Experts of a small language model: 8 layers, 32 SwiGLU neurons an expert.
Below are experts of layer 3 (counted from 0) of a mixture-of-experts language model. Rows are named router (the router's row for the expert), gate (a neuron's input weights, with its number), up (a neuron's input weights, with its number) and show model dimensions 0-127. Each number is 200 + 30 x the weight over its row's rms, rounded and kept within 0 to 999.
After each expert's rows: "gets" lists some tokens that make up at least twice as much of what it gets as of all text. This comes from a sample of Wikipedia text that the model never trained on. Tokens count by the router's weight.

# expert 44
router,203,202,237,201,174,164,170,196,121,149,240,205,201,208,189,207,179,182,193,220,176,237,175,205,228,156,233,179,224,224,223,173,140,219,202,234,176,219,232,173,174,183,201,206,193,222,228,241,174,208,205,203,155,175,192,196,235,256,253,235,187,295,149,226,173,228,203,177,205,159,211,197,164,170,167,166,196,193,201,175,199,195,181,166,135,165,206,203,218,200,183,189,154,231,165,172,205,218,263,161,221,281,206,248,240,201,221,249,237,220,231,206,179,191,236,217,191,199,166,160,163,172,159,192,187,214,195,212
gate7,179,244,152,196,154,217,194,184,98,167,224,212,202,190,209,197,209,168,192,216,251,215,177,141,214,197,225,156,200,219,209,123,150,192,183,184,247,220,224,130,207,155,211,190,198,237,204,212,191,197,208,171,146,198,164,178,236,235,222,182,205,233,176,166,158,195,218,176,186,195,233,206,167,202,173,210,211,171,237,146,210,190,159,196,213,221,212,191,199,185,196,212,180,210,137,194,208,237,288,159,206,234,257,215,212,227,179,198,263,202,242,203,257,187,232,209,199,193,156,158,204,203,186,205,191,197,221,177
up7,249,195,223,155,200,204,227,170,223,229,228,207,188,194,145,224,180,173,235,200,230,212,214,210,208,218,176,168,264,189,180,185,227,236,230,208,263,124,228,214,236,234,239,212,214,244,215,172,136,176,187,207,183,209,230,157,146,232,196,197,198,245,171,207,177,181,200,242,251,206,192,207,200,119,174,203,168,251,235,200,203,219,207,151,202,215,154,239,235,216,221,207,238,192,197,198,174,207,235,234,185,229,229,220,240,241,209,230,205,221,206,211,161,225,250,181,185,180,178,165,119,207,213,255,230,187,207,207
gets: ",", ".", " |", "\n\n", "\n", " ("

# expert 47
router,220,190,237,216,184,209,149,202,152,157,204,216,188,166,181,188,223,220,244,229,192,222,185,223,236,187,231,228,242,209,232,220,203,190,131,184,168,219,211,133,216,209,160,225,224,227,202,193,227,230,193,226,213,148,143,190,202,236,262,210,184,256,134,224,202,222,229,192,224,216,193,129,165,207,177,241,222,179,205,190,179,181,213,191,131,166,214,188,175,203,196,193,208,223,187,202,252,216,179,173,217,199,235,212,215,149,245,238,232,185,206,176,160,130,250,212,151,236,235,209,192,149,210,204,181,212,154,235
gate5,230,177,170,221,167,196,138,202,195,193,219,185,227,187,201,202,249,195,224,242,207,215,147,222,203,190,209,236,257,195,203,231,250,178,164,194,214,169,228,153,222,182,190,241,240,143,218,242,265,216,227,170,205,224,183,127,195,195,210,179,188,262,197,185,147,190,233,180,219,170,161,222,228,243,164,219,198,205,206,210,194,205,208,255,203,236,235,206,137,199,166,176,225,175,199,207,206,239,176,170,199,236,233,249,179,200,230,223,226,225,216,196,228,179,188,228,134,225,228,172,171,202,191,202,220,217,98,212
up5,171,195,267,210,215,241,188,193,175,216,223,197,192,248,157,170,258,233,253,187,177,217,216,257,185,196,221,195,213,190,154,172,198,203,209,212,243,247,195,189,239,173,143,225,214,242,262,192,204,169,190,205,238,182,241,226,168,172,186,218,193,162,222,227,244,195,219,175,235,200,243,168,206,224,196,150,154,165,225,188,191,180,189,200,138,165,232,248,177,202,159,218,215,207,190,205,202,184,189,206,233,186,221,222,226,219,270,163,226,183,233,174,233,214,267,244,176,201,225,171,194,182,212,185,267,188,267,187
gets: "\n\n", "=", "\n", ":", "-", " ="

# expert 50
router,193,181,228,240,195,178,164,239,172,168,217,239,187,131,153,205,250,226,249,208,218,204,191,233,226,168,227,225,259,200,207,234,243,182,125,186,180,231,220,167,195,180,190,192,209,220,217,213,194,261,227,205,188,163,124,172,195,177,253,198,176,241,156,212,169,247,208,175,190,213,182,163,204,215,187,195,240,214,202,206,209,210,203,175,173,193,197,176,208,182,194,206,221,194,168,172,263,182,176,200,214,200,219,227,246,164,243,274,225,177,208,172,169,204,232,231,208,202,208,256,135,200,182,235,185,227,143,252
gate4,205,148,206,208,221,166,182,221,187,207,228,203,148,164,164,193,212,200,237,229,236,270,207,199,254,205,193,209,209,201,151,225,206,158,172,212,187,186,192,236,148,206,198,240,193,206,218,177,161,289,221,218,174,244,143,236,170,215,222,168,159,200,160,235,179,164,220,146,157,175,206,215,224,229,202,199,146,239,209,216,205,222,256,223,196,198,221,222,183,241,230,245,185,213,205,174,177,152,222,137,227,220,174,228,214,201,216,200,205,276,161,170,186,175,230,192,165,209,180,209,204,140,208,234,184,183,162,222
up4,209,188,221,175,192,222,197,149,179,203,209,188,223,179,197,232,201,210,177,240,194,183,215,177,195,203,207,203,156,212,183,187,209,177,204,196,194,171,197,241,167,171,203,254,212,194,157,277,205,165,195,248,182,202,294,220,204,247,195,225,184,238,165,211,140,214,178,266,137,216,195,155,195,134,123,227,163,193,236,197,225,179,216,168,244,228,160,164,225,234,221,208,225,215,207,190,221,183,195,206,241,228,217,150,182,178,150,180,195,201,157,228,199,261,196,214,204,157,157,226,158,225,221,188,186,155,227,176
gets: " |", "|", ":", "\n", "\n\n", "  "

# expert 29
router,168,167,219,183,169,231,204,254,177,210,241,194,212,183,241,230,197,238,173,207,179,211,207,177,197,162,238,210,175,249,234,204,154,220,207,232,171,233,168,202,226,195,216,212,151,184,195,228,198,219,239,213,226,170,192,245,212,214,189,211,155,253,225,219,192,167,198,159,214,233,219,167,170,214,198,162,191,174,168,150,238,199,188,222,134,132,209,201,168,175,238,207,176,179,187,149,234,163,244,158,213,228,181,278,238,196,255,210,216,225,212,217,178,154,195,226,211,249,143,186,201,144,195,180,188,250,199,254
gate2,178,194,186,170,221,189,167,234,201,209,194,214,136,178,105,252,224,190,176,228,216,209,173,175,178,121,182,172,213,228,215,183,161,148,174,188,179,227,216,197,188,217,146,211,204,213,244,157,209,183,232,205,164,189,251,175,226,182,217,251,210,259,175,212,198,183,176,193,131,181,200,153,226,167,229,169,174,170,191,162,192,195,197,211,172,178,148,195,182,206,182,169,210,266,208,205,186,209,229,148,251,215,186,236,233,155,254,211,213,220,192,233,238,164,160,186,215,229,181,185,217,179,176,259,203,217,196,216
up2,227,216,235,185,179,204,220,231,158,220,160,144,165,236,148,239,188,179,214,144,186,177,226,192,195,162,173,230,221,198,236,189,153,235,178,217,229,182,238,212,162,194,197,232,169,175,196,193,189,227,144,183,208,264,161,217,184,158,219,206,191,194,235,211,198,202,205,262,207,175,248,184,252,166,172,217,214,175,215,161,233,205,218,251,124,240,246,183,234,196,186,243,217,193,206,232,181,214,237,184,170,180,171,184,239,201,218,165,200,190,191,192,190,166,147,269,157,200,214,218,243,177,198,206,224,271,237,191
gets: "n", "t", "d", "r", "l", "g"

# expert 8
router,209,199,215,217,141,202,157,222,162,176,223,204,227,176,181,208,217,165,181,224,183,245,171,244,259,175,208,180,247,251,242,194,202,192,175,188,166,192,231,148,201,202,198,223,160,210,225,231,190,192,195,199,178,169,190,223,193,261,264,235,194,276,179,199,197,229,230,195,232,209,230,193,162,159,179,156,200,223,240,168,235,212,177,181,168,165,229,188,203,167,170,159,216,184,181,170,201,208,241,195,213,266,203,231,232,181,202,235,208,247,183,216,152,161,249,222,142,152,154,237,164,140,184,185,208,219,169,194
gate8,173,228,224,170,190,173,199,226,189,205,236,133,205,126,258,148,197,241,241,225,180,184,229,217,215,163,194,166,201,194,258,180,240,242,123,214,175,159,205,139,216,196,228,219,194,204,186,254,190,165,173,189,210,242,216,191,189,209,175,241,214,198,186,151,180,200,172,148,196,230,215,210,178,220,214,195,202,203,179,208,194,216,169,233,188,173,211,257,196,160,205,188,206,194,195,209,214,145,221,186,215,203,215,192,214,234,194,261,183,233,243,148,100,183,197,184,185,189,155,232,168,171,174,183,258,186,221,196
up8,155,195,209,179,170,208,215,198,219,177,177,148,224,173,187,187,215,170,201,178,198,207,211,219,240,268,218,147,234,255,209,188,198,282,202,190,167,161,224,155,208,168,210,168,164,175,236,203,140,223,201,179,175,188,124,188,151,256,200,141,202,187,215,250,210,203,227,192,170,187,220,196,188,219,168,230,210,223,161,201,199,174,175,200,160,170,187,207,172,232,219,221,172,194,194,220,230,179,160,217,187,225,210,199,180,230,186,135,209,163,209,182,225,202,139,200,172,160,229,160,179,272,243,263,207,230,226,216
gets: ".", "\n\n", "=", "|", ":", " |"

# expert 26
router,238,164,198,192,159,225,180,227,165,186,269,206,238,208,231,200,213,212,214,201,211,240,147,230,241,191,268,203,233,255,251,212,171,188,185,209,202,241,206,176,159,188,189,182,228,170,221,212,228,201,217,205,177,180,174,187,194,259,205,202,219,283,166,245,225,214,249,230,200,172,197,195,172,179,191,196,220,249,201,156,189,201,177,184,169,155,197,216,166,164,199,217,228,244,197,171,256,235,223,174,226,270,217,218,234,188,249,238,233,237,216,175,149,188,246,238,204,164,165,230,191,180,180,186,214,258,201,220
gate7,223,200,149,243,180,204,165,170,138,185,257,211,228,195,218,187,235,183,218,175,193,231,163,232,187,210,207,232,223,269,205,200,210,211,176,201,159,208,168,171,158,232,231,178,239,194,210,240,155,183,147,191,198,168,150,214,166,189,236,200,209,256,199,227,198,271,188,197,211,226,181,223,149,134,176,180,235,228,209,221,225,207,137,218,151,171,186,208,176,175,164,191,207,231,201,200,226,210,219,233,214,249,173,238,242,219,187,231,220,246,159,193,163,164,262,194,208,130,182,188,184,197,181,186,232,214,233,203
up7,194,214,198,214,198,133,174,180,201,235,180,207,182,185,189,223,189,186,210,208,118,200,221,185,202,190,129,174,148,187,195,215,227,153,244,179,162,145,203,176,218,207,173,216,173,208,205,187,194,209,215,183,151,234,209,297,206,189,222,151,184,167,244,188,197,206,176,168,191,178,249,185,201,241,176,193,190,120,142,231,202,203,224,238,188,207,192,161,249,237,188,215,192,191,196,212,136,202,154,208,223,116,204,133,193,186,211,198,192,132,200,218,226,193,181,195,196,178,215,157,196,210,170,195,215,203,158,208
gets: ".", "\n\n", "=", "\n", ")", ","

# expert 45
router,169,200,289,204,189,192,190,188,158,201,210,231,236,209,183,244,241,233,210,171,143,252,208,197,229,172,172,233,260,261,250,239,211,191,217,205,178,204,235,190,207,227,192,254,234,199,219,241,230,226,179,203,192,180,187,217,202,204,238,236,141,196,217,238,188,231,175,162,207,154,152,180,158,159,176,191,139,238,165,140,243,228,204,214,157,179,189,198,192,184,206,216,186,220,168,178,219,187,170,146,206,227,167,186,205,175,260,173,244,189,183,160,153,177,213,201,204,192,183,193,177,151,228,185,217,211,195,238
gate7,260,227,224,173,157,204,225,194,183,148,176,143,246,223,219,192,184,181,185,201,183,259,164,183,196,213,201,184,276,189,242,223,139,115,188,230,203,159,210,199,249,208,195,189,181,194,153,260,194,188,221,206,192,199,184,183,205,205,216,204,233,229,206,221,219,207,184,195,154,112,163,146,220,186,187,224,202,209,162,182,167,197,206,174,154,241,176,160,171,175,168,175,226,163,172,208,210,152,224,204,229,189,244,192,269,188,251,172,203,244,222,176,202,195,188,204,198,241,200,175,207,228,184,203,226,216,220,241
up7,212,210,200,248,176,203,193,244,177,212,199,219,190,210,199,232,196,189,257,208,202,185,178,149,198,218,253,215,207,228,148,241,133,179,196,244,208,241,161,224,168,160,237,220,161,251,176,196,204,207,205,177,220,186,208,178,217,232,186,182,186,197,176,244,179,124,182,234,170,192,157,207,205,189,196,233,210,230,173,225,176,252,194,229,222,189,229,244,186,152,203,206,164,147,178,247,205,251,210,199,219,193,244,229,182,227,209,185,176,173,215,176,207,273,157,155,179,239,151,233,246,239,166,144,253,194,214,209
gets: " of", "s", " at", " by", "a", " from"

# expert 20
router,205,175,227,198,176,186,151,238,145,168,207,232,182,130,174,244,204,196,205,214,180,199,192,223,203,160,246,187,243,213,256,210,214,163,171,212,152,219,243,166,186,195,153,228,206,214,225,201,219,239,245,232,198,161,153,193,160,239,270,186,180,242,156,246,181,211,205,162,223,228,176,137,198,207,168,203,187,216,229,183,215,199,222,167,183,151,226,176,191,188,190,174,189,212,167,152,207,208,205,182,215,221,204,209,253,178,196,256,231,198,211,160,163,180,226,227,233,221,151,256,145,181,186,207,197,243,141,211
gate3,187,164,187,197,229,181,142,215,174,152,191,171,180,160,201,201,197,205,228,214,211,182,185,141,243,244,249,247,202,234,199,301,171,196,236,227,141,251,203,162,197,174,178,155,199,232,178,259,221,231,206,195,195,174,170,205,177,225,194,207,197,199,194,211,180,159,196,202,210,143,185,183,224,173,236,158,225,191,227,155,217,159,246,199,141,200,215,228,207,208,202,190,209,234,222,144,247,214,218,211,194,224,212,192,159,152,230,242,225,254,192,199,179,207,178,185,244,193,213,205,227,212,226,202,228,201,115,213
up3,267,236,206,197,170,210,190,197,184,226,172,288,215,250,247,191,219,235,217,168,211,200,223,173,208,255,200,268,207,209,201,152,188,232,179,260,210,200,140,172,189,200,218,191,159,220,153,169,178,256,213,215,247,186,241,265,264,204,191,261,255,179,217,205,162,233,163,207,228,165,136,200,156,223,223,216,169,189,203,197,200,147,244,201,177,157,175,202,207,190,244,219,183,243,236,211,232,209,201,196,261,205,185,212,194,223,204,148,191,192,201,198,190,203,216,205,193,210,186,188,208,217,180,180,195,190,225,206
gets: "|", "-", " |", "\n", "\n\n", "="